From a checkpoint of a small mixture-of-experts model trained on Wikipedia.
Experts: 48 experts in each of 8 layers, 128 SwiGLU neurons an expert, 4 picks a token, a softmax router.
Below are experts of layer 4 (counted from 0) of a mixture-of-experts language model. Rows are named router (the router's row for the expert), gate (a neuron's input weights, with its number), up (a neuron's input weights, with its number) and show model dimensions 0-55. Each number is 500 + 25 x the weight over its row's rms, rounded and kept within 0 to 999. Numbers have three digits each.
After each expert's rows: a language model's description of what the expert responds to. This comes from a sample of Wikipedia text that the model never trained on.

# expert 5
router:490493490489503504494542502531489491502531528476497507483524517565506527519533495450490529496482518533517520503507503498478496497494481468499518493462497471537520475519
gate0:491512534476502521494492574490474498509504537496499498538490507515507524513484527470510458440490512456467485507521514462538562527492508556476504517498507498467509550488
up0:488495467479529487446492501532475515482464530485464460468484493495525429490480506470530533477521511513501504519554476513459511466542532501498516537505521497485479571508
gate1:519488498495504463491507520516508520502484497480502488511515503535526421481477474458523494485488517492487482485517486478501474504491501476452550471493505479511484512467
up1:503496497497489543499519530528492459437549527469466526502520521549468529509536456458527476497531519509494553507478506478514506513510484482540540514505511491504518520467
gate2:519477476509483523559491496514463467466507471512459510495468499485491513462492476454475461484514488489508523525493476466429497552513507465486487512481539505445489507500
up2:464538512520479559506511489504522510475476497520475475488476507483495511494533527490495533486508528483475503484541477507492490545512471547522518539541430507522475427506
gate3:508514502521530485494502527489462477526507475497475515525521524474553506446487466471548498494562477511529512454469538463455462438510504483433538484500522456513520459511
up3:487517508484521502514537497497479492507504555542502472506488539488558506474504468524529506489516493501469559450482489512482511503482482473484509517483485463466478486460
gate4:551454555512486495508498524461513491514538497477515491488569523513501520490502507437531530496541522552495539548494514537510436489514476494513501519496520512505485469494
up4:476486497471493492509473515511542463521473509514487540523519520501527497516473479531571491458485519547492494480525546536481460481478463486442510495494456544529497484509
gate5:491469506493497503509488532490469540494498484495484493511518486497512510461475500511571492476479471479499518510480533490505540504486479477475503500534503491485478517570
up5:469450512567512571474488513509510486478511513528488531495455548466507507481550453532490514490506493481485560521475478493506498507520479497513494456513485507495506473480
gate6:485478504464501466487455509515544517570505523499444527500485526471490471581514512495496474491527484505497485446488505492484510497481483527492524514518518502524502479505
up6:527469489509512457526524523506500555521506487511521529491518475504531482519474471497515524518512499509504474467510445526453487504501483510536539515503487480501512514476
gate7:505509516468463489475520491543505499510452504489515514503501515453530536477563473512518508492441523482516499509521478515537504453492526539510476519501482501535505464463
up7:535478517533480509503511526556463528492516527539473458501499519505551465482453546497443492480526542502514480468520503535526504488463482480453505516512468526511522504502
Description: Word-final "th"/"os" pieces

# expert 42
router:494546472524515511497496459487541509515505532531479532502508497458480451509498504508495508492458489540494523486537496520500498487462538530510525484510511481501496433503
gate0:481539488488496495531504496478505481501536465506467528480484490458472506518498534508491506483533479485481505537485487520519495499508509466510517470537545486488479522506
up0:474506543495487502492513522491524435451535485497524520523480505507498490517507502492525508433494542446553519592510550500486474497525524477491510503434509544494507526485
gate1:530485514496471510526532479492465433527523540490507529475504501506496475467494513491527510492506484536506472529504495487528519541565514477486517518530507534451472509538
up1:514465487482522522517511535515502506557550530489517511490493498512490503506506499480545529477483468524494526525481452499456514519494483504481497488514475485488485526527
gate2:496493508493468465482512487512509500523499492512517496474487512540516493458482487530466501499536532503467465487532470513500501490480553481525499488467514495456482479516
up2:489511508522511505495499509497539524488474488475501498487514459514511507498481487507455515529509460498513486517538434478537507508510517465528480519488536479457526520489
gate3:490472516527519505485486529485490498482485494492480513496486517538502519517480480497538475507501513499433476503498471516521514486495525510524513440452499516484505529529
up3:501506508464545498467475525499494511568480494469466499517506498513518511491505497500518565552563456508498465503506487537508520482436566515539517514511503476526523507529
gate4:509506479525473521496501482483543488493455493482474491493534512486498529566478487480519509524496528529505505506468509500557485513500523513519547525535510508463517525465
up4:468503491485472473551536482502458498493478425457507465522481516515505474467529493520493501486478497438510525451480457469509536468497505486515505508543476475490463492503
gate5:496501493513544491550481505446493504486551488564505516525491498488475467543511518504525533487538483501505506469440495497537463516531503492493477478498462524499508496495
up5:527492482508480521485530515502513529504472524518496471495562470515529535477505495492499505481501523506512490532501492506522552473443513494522540538452460518493550491519
gate6:489529486537475465513525471487533475509446507495507509521482564503512522506443531501511499528453536508507497530505436481523516506472461494497509459504510492493523477489
up6:508466505480491482455480505486491489485480497477523544527514530522501488500526505450472478481467520517468518507492501526496483483473475486504535508489495494505494495510
gate7:523476519511499482468489554549505513494556500480461487483502509509516526521484499503504501505512546512544488491488554516502506464519505433527509514550489507510552494475
up7:513501543474481498504524490467495498482480498499536496529520511454505506483502491483464473483446467512482500520495511508491500470507513460534529500491493491484518512492
Description: Sports and title name endings

# expert 46
router:504527503487486532525501477522490442478564535501472500486520526548452455503508503491481573503511473511487519476485522498486541520518563487465498478493510478533512469540
gate0:501514514488491524493478459484525485509488508505481464539545491509510541489518482518513502498506484459499510480498511486504501491510525529516486533505514504527511529459
up0:542468502515510490481491566534529519495451495476499471530449491506472523505502508481494497456467471478489503472487557493515514479498427487486548512480465528522491506504
gate1:509506491456501534501507523503555498505465488502506506461497521503501478515474506545484501513502503518468524509496494469489509478494473469491505472491449514488483530488
up1:512538538484471485518515464483494472509486481496536505518538459520495506459481518543523518494494494525489538467542492506465505504479509497542495467428451494456543472493
gate2:530491500514517487540515467512476487547499554502491483491476512521518503531511497550543526534518541490463458495499482507456520519479482498541479534537516503527514506446
up2:516502493432516503468490476509512466492506511485490473472528513453513503519526531469527514468497486510523466467462500494488552474526498493500509509484501520522488548499
gate3:498513510453476458527476486530516522460475484482503447510521461488504506501467513489454472477510502527502540501489501519525478470540499468534514508496504505517503502522
up3:509517495491486498527440507484490525490488501499498492473493493542516519510529479498491527521528512553491478519489539497474489488490455454535492515490501503535499543534
gate4:440518513518471484513506542498474487520494484494489484533454485469498455484484495502475502524531522481495462511497470515534509483512535469547512477501495519505475513488
up4:546485511481454518493479469484505486471508481495519502486492486509513483493468507477518503508496501498474510550513502483491492503497543533489443528477506472467527517445
gate5:536537523498532499499529512539509532506527511501482487518565504475529500569473492544497492507517503600494501519466488476516486497486467566521481504488493555517516554494
up5:462510504543505487451500537482497474513471471496531536505457466490484517515498456470464500507516536463465550492521468503537485537488499558495479491505469476458537542442
gate6:543481493502490512527478508531480457513448541479495547518473494488502579477499457481495481487464485469487501506476505486506460498492479511503474475468512529498521491484
up6:513488543481516500501480482482492500553486498486509480456467533516496530520507518497554523497514492491463465466478512508493539548525497501503503468524477573514500504502
gate7:488534474491508546481455511519495527514518496511472518532489500540474504484497473464488472540543487515483523526459486489471443498477449522515508499483495467541527482499
up7:493485510488448528487450531493487532508497529488489517488502507499504515506502508500537509498551512505458508462516545513509463460519464538482527459544473482478499505539
Description: Noun suffixes in institutions

# expert 34
router:526461518515486482523488528508509472500524482521506509494482487544534523478466465498489489494524535483499487522456490503533500480549529524480508534513500472457485549524
gate0:465514502512479470487518527481470476483495510495464467456526506528492507482474473492485485529481470453453499499503501458494514527483516512474562472486552499460536513513
up0:511516525513444479457499489471505494523505519482545447488517515501467494506502483530500516490543529538544495485493480485492484505527514494453526513501502459493473483535
gate1:495493496487516475529535517488531489487476494455555464508519514543508472502540497518492505529502522485526502523549518524507460525467516487469481501515464462533499520536
up1:524482507536482528492515502486462473509453437545518497475483524515486522479539497511542499501549490517543507514499474555517533521474509493514528513533551544489508508461
gate2:454511525506471494504499476529523469483548531456482465540527483540508485474537534478519467506487513533493489509438510494506459521494542497509545479467482542471552484480
up2:464507539449524489470514520523503484479504554451480505496475461489544525515487490505500517524530546509539500477547501499556501465497514515486539487510492483492485504462
gate3:479485493501436515462502544464467504510479493504503473473523514530539464490514538528517495555504506500489471474501522452547482492531527509510459470509516467512510457504
up3:493487472494508505512493496505500468509512489496453491539509498489489484478505527505495548483518533511503480539511516483520509509533511458516544497517492493513529498501
gate4:457513490533520512518508501498491491454501447500517472509497464499500511523483489524466543476497514516493506520484476502490529501494535494480504514503503514501514463516
up4:558491487480490460457503471530479476522508467490475464525516487497511491458509499490532475515489488482482478507489470434499497491459478500519491475496497475458529510512
gate5:525494503474495483516508507513531501512479537502531498486454506486477519514533540515452476500553519524539514478509518494521494494500497486559499524464495463465496482517
up5:504556484474471513506482516541478492486536458490519506497508497526542478506481484459498503486466495503525468479467481513489530479510501488509466496476467541533477494512
gate6:516472522505507493543510506506476508489521590538480496508505531509502534464521527499506525560483510540483500536498510471509499545524504474500493542516506457452482497525
up6:497508520474500501479510539531500522523532524505494511488496502463498500482470498468481523488456530525515458498494534464517460505511501521472510455516509515495484526509
gate7:526526481461526486571525489525494455467444480519557452496504489509536458493505513526496503490490495515512482498524469478496451496492511540481504524486498536473503482509
up7:504477518462491486488513498525485499457467521498525485517499509487470503463477488501466499485517450477441510527496497506514560491518519480508468532497487502534450491515
Description: Early word pieces

# expert 17
router:499488548535476468500521503494502466497498513427533504526501513515517472501499502487495475497498513483486512493531545503468501502524503518556465455505507468545533488465
gate0:488466526523516497469511499467500506508529491511497499535509491497535476520535560453528479525514477495507529486480493501488520508495497493477496514505482528536515508474
up0:481498485491483543518457476555512462525488508476501474497464528541501515519468508537438500483515530505480508487485523518491527487483495470490499508445476521452496520469
gate1:477516466463489510500504517515494518546449488498439512511471506507495516501468467541530484536493486519516496446519495471503470489480484486511495533516503449501479488551
up1:530501503470552521473504509467554484513548490482490538469506446446508511508511501508489522512518459502514493484490513556529461481460462548515499464529510419500511495482
gate2:484512491495458474551496532479477458476468529511516496479453461478479476468492515527521491536517508489550529482446513497507518549503495525473438522528534521503544517496
up2:512516524469480497532495486481469473483512510522512490509491526481519512512502488519499517508522530465489470492497494505499458524502475503501513492558509528531497521478
gate3:503493456446516496530518470542507500472487495468501467544510504495493513534482526533519497513524482495481517523467470508517490531488542483514440565558473487525538514482
up3:499500509504518505486480510483472457476535485478489465453484483479514527455523501494525474507483514471509505477514509500560528487504509546491458457509509509474516488532
gate4:423468476505489507470531519469478494524455492483498516463490549532503491477507516517472493518483533514539519503466515472460509487504500521537508529509529477457456522507
up4:448479539488501479493512513488477480466504520510460515520492552531494482491538487507451530535508510498512510499454478536475484473537503503503543520494519506494448542549
gate5:522474472481546462469489520487519506506508483487516500447567476484496462449499494487501513513526470501489501512514523487502508504519490517521543499462477488496488500481
up5:499464480511511513502495485476507509501471538502508519500543495482518547530461514468482536467485491473489529514473503471525516455505489476516542511531537497488496483432
gate6:534479509513512471473548475505484501491512524486502507471498520488481447485498489567513548484467455511527491521531495473500478451517484461504475503502529535487516515512
up6:496519500482521479549507482524493522511506532512484516533442508499557520477549481469512544502478521517531510530499505477477506554494539462524520455472519479577533514487
gate7:495514488544501523481512507556507525513500514532438460499556481498508492503501523519511527507537475516499513512508539536505511516514550500468486475489501504506457499521
up7:504526545478440471498527463470520546508486509528472496534538500528493520499504494497488429497484510497507492512503471511444535455497520525523506519503477457499547516493
Description: Mid-word vowel syllables

# expert 31
router:507496526497516465504489466497528494516494489497527491542479508546511475500495518492481500521483536547525464531515516514463455487512556509507522453508493473476516485498
gate0:535501489497487482501556521500484493500541472505483499519464500482539485518504451542507528505462512505471497476519488513499522513510506482520538472499511499496520514470
up0:536502474483473555509476521529516528435496492450483472520543515451451552482499477531500521484524504473487520482464495486458480495484524494498508476512500498464474528480
gate1:483456545465484482510515505523511472500452509504470534499519508497526492508506489453486491527487518516525483509453435480489514516485481497492533498504506515519519520516
up1:470525457514438523472546476417474519513483507480496505550495494452515530492529563530475508533536546478489491504528475505517515509514456474500501479510539492470493470473
gate2:476517504507494502505560473523488498461520495487477463476499481544524483462531493488508554487485511499501467489529484549515477443444532482502510507510490481536473513559
up2:545514458520474522465525518509527511504468516516496514536522475546546467472502472546548510506504465490509485501475504504501506536463481548484514486515510501452467536490
gate3:452532484483498506455528468562493452483473464448496485507452499507523501509516496502496452533445493567503507501516483519490501465510511533488524490506469465503469493530
up3:456480532494497462557518518491493493518542483523502512427526466490487480492552468559525526512509532510479503516485483486478489535499490505469526475504512525490485555486
gate4:494552509535464490498525486513488516507518452533470519497506527517477500519515480525479457509485455516495492451510544523532464493469512522508508495526483491507500445536
up4:493477485480493474429429485517512507508499525507539511513481509495500508513510517515517458446500460516528499514515522539488506502528476507486473455485507490505513464512
gate5:451488559483516476534513513490489565492490451519424462516495458486505507510497483501490476535471501505518511522441493441537492484503506476487479512471527501496513493515
up5:482474478519495526519498495507520478523508485505502489530465528493507474493506489508505477502482464482491526506487528518493459492531478535525489539544394505493482501522
gate6:490496562535506497474503519497502551527527454484496515462506459536487509514496471435519504491501499489496507461452503483508468512522472483490516489439518490503543511466
up6:524488577528529486513518514520535472482503460511491490492483512506496442477490495546463467511552493488534521526444482500492458503468508471496523491521526537519477498449
gate7:527558464472512495523471493548536520519525520499541502534483479484501496497494516475471509524471478501520472519503473531558493550439515489493485481478497497517499509546
up7:479538511449511511541480523492492483503511527554518482491473496514475465501511513526459465479480521570514469534538481511521512508523498511470492462474501521479509506486
Description: Mid-word consonant pieces

# expert 7
router:474501478497507535502509518504458520506499532577495483515506521478481467471474549493502529509527469440489486531451490552548488538492496502539509526525552518540485497534
gate0:476532471520532510484522513460504503534484573488411484518517466545494530500497470511505514530511459482535519493498476462475487520499559496505506469523497500577523466484
up0:485491494503486472511543540524484485500537444509506464484482451467467526476555474466478476473491461449515466509501521475531483493505487523508483487461516522470483463484
gate1:495491546523501499522545493498508535491472490509515463471478468485545509528516521501475507517506515501521525521496502491493478496471525476518505503497510526498490519493
up1:521475537527552507480508487502503489516463530475473544508474479488478494472479500526496487521522496506514485519500546541502489495521501492488505502518483483479475443491
gate2:513448509492451487516478477496489491503468496539482521514450530504495468482477521463445507482547525469508490521523496504471541495470502450497542453488522503450476493508
up2:431475527474513447435535494515528498527497493520476482483511505524452457484528499521486496485477500500501486490547508502513511504507566504458513534489500458511492541526
gate3:498515481487504431507517517512531461501437486500540524514506503498510518514520512506500547469508472541476480490544490557507529538471505505491505490482510500508508507498
up3:518526505475488521477474481533490521501464512529484483494530477510500446490519524476494480468474498479468459480514512511454546486492490520526537509497509489479469540462
gate4:478532497560491508505497507530552472512501519495471504511492502496486472446489477510494542497536534497494483481457483517488488494504531474535488467497487464493516518549
up4:521478476524524472497467546520518505460538552549450533479532501501497519508493456515500502508502470506507495489526472491512474478524556483484477459478488515489485515562
gate5:467484507494540500495526466493471481483467504493485502461509543548504526469532494490463523515482482513510483482459432444516516462537482489501458466516539510533513506492
up5:491482448485470502471464496471483536511515521497550486541498494474506511517515494480566530518545534500457518518503503479526553497471470506558480499505525523487533512500
gate6:518513539489496440519494465518492518481512523495488488487477520490494470540499498539513536434496514487489506575490530525496536529497484550481514515502533481522522447539
up6:503519522493491511531502502523457477523484468478527501498525466500527466502545502509505500505502499515523540528471485509521497492506542497491476521532456480519505521509
gate7:499487509478503507505485492486560564520527469511490499545475497515486498505475531501544499470490540447535464502529495510547514505474474486490469471500526506451489511538
up7:501529436464460511459514469475535466422508538484502512474496546540529487510495531519504519499492452490506518479481493512505468456543542534490484540492478512498513503485
Description: Table cells, sports prepositions

# expert 33
router:498514504503491487519489488469511471500514553493515516542514488510549503546505496495506476475485515535488511483490531524499501479471517510492491436475464479485521528524
gate0:530493505468505535485458524532499502500506553505496501514465509499518513497550459489485488485512519509485496490456492469522495472474456482503487514518485491530503493509
up0:502503474568563513496491538483503510502493500517486488495474454476561505482507492541487521485478484524458489483480469514550527491491487507492502468484476466513501462514
gate1:491484466494469494553466544500500482554523548463465478487497515495504518521447496482491463517491466549492493453501499488501522507524499539504491470472504462508504507538
up1:544493520513556499545456496473499535496476450484502514525485503516499504500460495486520537535475496530475521491495539478500499492511494462479486456495503477482453541525
gate2:527496468494507495483454474485543478547538503485514516502479508526498488511515468494484423487484540515511481509539500515525509505506511484504527538485526546508512523476
up2:540486514516487496451490500499526504467492493481536454498512508491513558528477455478504460503504504517462477490509497505453496488505506558471526503529464468510505536486
gate3:511507464513543522432450466515512456523544494462528541533496562478521545501475533519514517476527519468458460513514479504488495521513493487497519503509502463517523537495
up3:523523497505515484510464512492489475566529452477541548485547479520520493507494495468487502482514531534505499458518508545504516540476507492507526538514451504489578474510
gate4:515516472488513495498514474494507480498523486497505548494478508497474493532474477508499479495505505507498504519489474505537538536505493493530491460452456491515466482480
up4:508502515524476462516529495502499515467470540486483546502469507518536519537509512516500511463518489557477497516502462469539542457489515512492467509488498563519504461546
gate5:467464502506506535456545522539531489554486503481500466528460503467523507521494483496468486506520490489511506478530443533470494464504531515494500511516534490506475512525
up5:515519494471505526483483492493493437500488489513493486464449502477485519480489512504500489506529467530496527509499471518493489486473516501532477510496455508509516501483
gate6:517479560497438494530455513530463528482510523492475548525520514498523517490534512422457524509508471503513537517501465496450505502497435517495479531459528493499511492496
up6:456509515514523520496506540466556523520488463514522488534539456472530504529485480509516469550498448535472475460542491535505488482502520514508533538472528490524483488526
gate7:501482529471543491479443513462448459513474479461476481509495530529514511515489523497470533509493492515450487514479517505495477490493470495490513467479473463489474503504
up7:475498492533500489490525503482468501469496498503506551500496522471504521524525498551556515488498505501524491510512514482457458503505483492528529512517581473527491520494
Description: Latinate word stems

# expert 14
router:473514516483513497494457498498506525483469497501513523489463444451538527512505481478556486514522428468512475466485480472475527486537442492520522529515522503500466477495
gate0:494451511478507468465489490512494472511528512523504545508517504526513502429492500542468501497517543483480508516487556548511576488484520536460541473528527523525464494511
up0:499484504454521496501509495471556494477525463518507497500526505516498505482527498512507477535510493468504542502485535535510500467478449530546498507500472507481495516444
gate1:522490479490504499486525502490528517478541472526505510488466501492484490498522505520500525495479483505450505513524532512463498451503484506497493461516499457490534480491
up1:515467485508508497545467505455484516497527492486520482552484517545542488504507516473489497471468521490556518466457480514504488528462528522492476504468513488514499509480
gate2:469515521486490479468485540489475485531513505527506502486471479494524470501485464534483520492502463535503535489505500468500557522503472499505492488471464508503517488480
up2:532484506491477529503526454510492509516506482507511527493485522493476466518489507516524475524477495473475485557524523496504434545493497531452507516501488508483527466511
gate3:509473490487472504500520544491523465516483538497499448511466477517480552472526520522522492517496473488486515503464519515486518478518531521510455493465536549487510513506
up3:493449446490540524484486519478497454488480474479522460490508524493524513526535511479520455489544495461530570507503531446482480481499436478461433482516527533458460492506
gate4:484576482496510474491506500515514471479522464484495485463548525500467498506506498464419488479487482466509486523516440489472495469458525493475467490465477550486530503496
up4:515546486482530489514470475455508477458489535516503495500539511531504491554520495454486494533522484495489463510495507473470492505481495548531467555469448525489508444484
gate5:499520483479504509512494477508528461497476491541529493517481516482457502525531522522493506512500482453480421518548561485476508468544486519511524482518522517490509505503
up5:482476492537537515547493462516493475482468484487513517527534544575508501495469478494472463470523496539489543514487499480496485505517482435505520484526539537473477521501
gate6:507469513504518509517517482494490517488510527493484455473533502497506507538492480523516506494512515501525496519478505468494500530483500508526488515537484480499480506470
up6:484521490459517502540521522527494466462491487478554498524531496444547502527492522502503557480483492477524476461558522498472493456505523507478495488504489500549515481536
gate7:483477479525472478457557514456496490504496528510499524522499507521471519496515495520491492529493491502473502512471503550522525492485501503480498472482556488497502488537
up7:477460487481513480520473494467464509520502497503548489483454506515529482510550510513560485493506541485530458461503551485489459480501478530466495489533506480509480517492
Description: Punctuation after names

# expert 6
router:500484465524523483525537468523484504532525539510491533536489500509495478472527526511487474505514512477487513482539522493482461520500565537528513490535530477468504464474
gate0:486522477496522495503529475517513499522476504492488519497493498517513516525464472485484522483462535490482500441513516487479466492498498507499547557511513525483508503534
up0:463461498489495494490519490456544519535502475566493516512546494482507494494520518446501532518520492490505567499506491553483507497505473511507523531468488498479535507494
gate1:498503532512477510484527495556528500483527531547493515492571527556516518479482495469516493486482499529485517467485506481472483500516468498485526437479513482505519470504
up1:448512488504530558498467507465483484474501494501493469507508471473517464526475501523474466510543451470513486540504521504535516515455504528494519542487473527488486491474
gate2:516481497479490496463452482500522516486509470509521534498527494474513506511499469571538466468518483526527442477472501479479480541574547489485507532487487484504433470484
up2:476502515461484466463502470477549511555530517477536507471476512496514497517466499484506465498513475506469486489493464498498497489480491484501496484501494476459473523485
gate3:515517484515458528482497483501476493452497509479461534518491548526479483505462477531493473476511466517530507468499496490538472492513477491485469485501517532528472488515
up3:542486531481501494489507513495476474498536495509513512485513508495517473464521487487480496510531517495450451505462475495549531525474491497538498519509493483504516516460
gate4:490470529478523502498498537508519467555533487539518461515486514504479570486473495483526553492482449511498491512528466477503474476541524490516520491484494490476496536502
up4:522547482525508464518498544471482472465502509451517480501490496509507484492507509495475499523497522528489478518507503497457530526506520540437498464496452547537489463538
gate5:532505483571538476505483521503516504507487552479486495483548500500457515504527513488509529501494495470464482513507464462462492481510520528507475462532527491492500480492
up5:512451479452519473520519544499518501497461484484576518483509476519521515494543500478497516525504485497471503468506500510522531515571478467470456453502475473474475485527
gate6:476472535530547508472490484503498513521520492480496470484492443501466497527481494514529574520482517489511519485504503461531509498482480494509457472495461506543490484502
up6:471541519471506487483450475474517474495480506502531533528513540486521499488460490467456485503481545525473507488488476462500474488480514507504481464462515517542477507506
gate7:522483495499500510490514551505538474478510498494485525533464485487474451486507492477510513473511525515514510510489527530527490492499524459457515510511478526537468493550
up7:491498519492518440532463510485490485511501519506512459488493544467569512484516510486534504509502515503508461467508521493501504530476475532503480517466469530474505498478
Description: Personal-name word pieces

# expert 32
router:458541505488521527462493507502503522473462476471488519459504562466526486468465506493502500511477464474540511515520489493507493532486479481524480527496495519535497526485
gate0:434510481503513466465477500519454523527453523500502428495506519465491548460513464507491513480470531509503486499481491491525484483474480531497474538530498505530536486533
up0:478486476504469484542535467540491470562470537484507471502498541488486502479509480502481532532483471543515499492523508504551457492514514516521487520568483516463501511513
gate1:496480513516478522536557487555516490507500493513487483517534543516455507484473541530476494473491509495502512504571483470491486473541507545495505513521513508513506500492
up1:510507479518523515505533517528550496535494478484561506495490483526518500534535484495511522465545494530488505507492480492522487512523506515501489490453459541467516508514
gate2:498525526460557491542509503491507476456532511501484500512515509520497527498503505488464564538471509511491504515476543481503547493488462490534511468517520460451533457502
up2:541463493492505502499497528533470448470507465524518453498459464500508502459539477487472529505461517539502488512495502530494473452484464471524525502491527505501456526515
gate3:470522526531483496533502493512515494490516521525444514536462469490466493509434483484488525465568452490509488544481506555543499497535511491529519491560455486476489480486
up3:491518518461503521488494503534486494488451484502477476494465495521532493503479481529472533485480484546479493453464522477470467553496504488472485500499481547518520486510
gate4:542525523517513484543524514478473487490480482464501548470469559469467524516515462507519505501516496499484538454502559542488502491453516424532498516475523512486488499490
up4:466555501528529497453561473500498486497507528510494509525484527519467524489538513478513482501494543556514533473482441524468482518503531544498472520493541529495490488506
gate5:494484502499483488506544484503476456479525475486490508471496484425478512462510534453501424530553454503509502480484508503505536502527509471526514518491500522508544510520
up5:472504517451489457537452535498485521520529518484503504477478515496475442487542487526500525466502542487520506485500495500539489515490481476467524524527488519485487475522
gate6:504511461515491499525490496432492456486514452522529478519522530513456462521494445478481518488497498488504488477523504502503533515495480492497531495516486524454476490491
up6:524464511460483500502519500485492496491482491458494480493452543475460498498497491490544526510488523537503521536478512475521497494511522525476511486473491534446481514501
gate7:505480471493487515549511486486489550485454487490466483484503492531534493471501495550478491517491497527455520448502486494517470483504492536502488485507521466479509492522
up7:487491513507460480529526538512535522495478475515512509502532510515472492498490451528487475493520440527481517487507511451505511465530447520535546514508468537441475500487
Description: Separators and punctuation

# expert 43
router:458505515524479448526509489525536517560545484516554509542507460570493463465485524532467514496495512525505498513518485497472515505472495539521507478540482469493510514444
gate0:523504528526525506516481510511482511459468522510525515517483497474439518466520498515466480523454534535487424515489492531495503482482514497501503482524526524534508525492
up0:552494518501482514496522478505486448527479472484493505459556483558504481537520440513511524480507454471510519478524522527512480530529525445509493475511518480508525504477
gate1:523477509491516503496503533520496545485500516491496514512508514526521503539479537535470521495486457449510514519525464482509497507503536541514521476491556502525524509517
up1:521494510497528484495505533560524502496521500524486510481433495507495476533469518549504518499473453454524465458515501500544492508513513518516546511522533500458506483508
gate2:494492477473531527512510541488489535511506537521506479531446539499508468517537504531462504537471534502498538461561531513500472533462497527509495489533488512495539523547
up2:479513526448482488524509476514475486498499506489514486504503513525513494519456562480455498500538563510511493484503479499516502486490517531519473520509473458493455546561
gate3:513491475485463506506500464482531459536498504469500504480502495495482510504502541468515517477459559465517488516519501444481499523460482520491486543531506522504476467483
up3:503508492498522510529526509476505478521479485485543460522456509490476501504466463452482447500448499494495501511482481516480492492506468499494482529532519487533518553466
gate4:511515498478499511495450557499477439473483534532467495468462470500523509458448531494503482462493501511532501486504504508573484560484534505506453546495425457486435460455
up4:489478509465549496521536453519540555496473525493543487488509471491461509482516520496477497513513497493488468500525505491494480509461500473511537495510504518523479482464
gate5:524459567487467497500454497520509494487509465513506520529475514497493447512521474530502492507532503509502513495520511505507479531473474499514534504488521490521510483485
up5:501492522513525493534477509540514443482500522542490511506558526484531483503568463496528514498490509462500492486453505464532490459481491503516517452523504532523520511550
gate6:538505490520508542546495473500501545512537436466473500501510501472482509434469522494520496491483487510510520514488517536512510490486541494499476496503525529513488483504
up6:459502528467513473468496536527449493475492487526494458490484493484517520451505475469500514548495468490499523498509500490450539494520480538501498465508466453556495509471
gate7:483501516501516447490475498482557530509571499493519482491462525528495527548503526470461536525552474513518484503491494493495497500535526484499466510496484518481491496517
up7:474517499489493484493531458486508510513539540467474437499513510479519494491503528509478518518515479537510452522533507521486502550508496498483465512480479495485549526513
Description: Foreign name fragments

# expert 45
router:513477547482479514535510542474502487546474451474483473459470482533504525547483475472492498492460542533497531512443507468541536509500522488514509483497483481521490522447
gate0:482510454488472478508474486474439493487534466489535522501491454462534500546500520505493501494477498510490476497531488502496447494462497561523501481481517458521500501476
up0:456544490495496498500473493481520519508511480551529547500471510480498498521504476499490523466474489496501509524526489464530505505486508513536512488468528495468531512500
gate1:488489469509536516525518505539516478504477479477498545516486511569466476516508487507502512451493507492480511543496513498563473461514500493478491489479468510496504472499
up1:496499528487506456493510491530524523490538523521478477508477514478494478515463447546490515503520522496560489451554498502550476463504526500517531546502507524468502522511
gate2:511473495523507518490491508494494491480504529420481491540503463492456526519487475500553484513532518516464528484513517530541504496487476502499488546495500507472485535517
up2:477536501515471448483507525494511530526537520453488505461504535481476523475565503474532515505458502484490504510490462486435532493507477520517457476480510507526483474516
gate3:526516518504449488485526496480508500496460494480509458455506463497542439499468504481500513508487441479463474460480520536512500526464485475510471467516492512553447527513
up3:519501516453504512525453462443530498530494501488485488490508549508492523478515489546487533482467465509490508521518470526474531524536470520501488525486521509502460469491
gate4:497434503479539516478525492519492504533499534465485462509491502509456491514470468460538507508473468498487509498559533474508513476458486514512478479472490466474511523563
up4:506518521487514493495524500504491503535529498451506497541494505488531493478451512500474474482454488436485512505547477510495513550529547502512490556489488487525525507472
gate5:509527509537501489510551501501511546488497572526467522483487490481484517495497488550513508483479494508490529483504519450465464528505532495457478500485480516476527499458
up5:449507488524466511486521509533498520522479533493483505505469520530489501483533510501453533503470518488533498488507505473496552541509479481437513502469485438538493513510
gate6:543461498502502577489438511509486499520519472544501506512487491504529487509487493498511512520449494509501563518465495485500512471527449500470526483477526522535469493512
up6:520511489500503497490513548507468471486488481529470504480508486515504454487494493518476489470514498543506498492472495490456500508501538488535499471482471540514470533481
gate7:468467454458495528518544500520495502502480467528493463473485475530490470494545450467497566468521483478525522468490487517527487536446495480472493492472481499489469487501
up7:501482468521478513487532482464485538466492495473495498528491456541499486450473509531498505501500448534571496535504529502556485509482512515535492577500519507560509525500
Description: Prefixed verb stems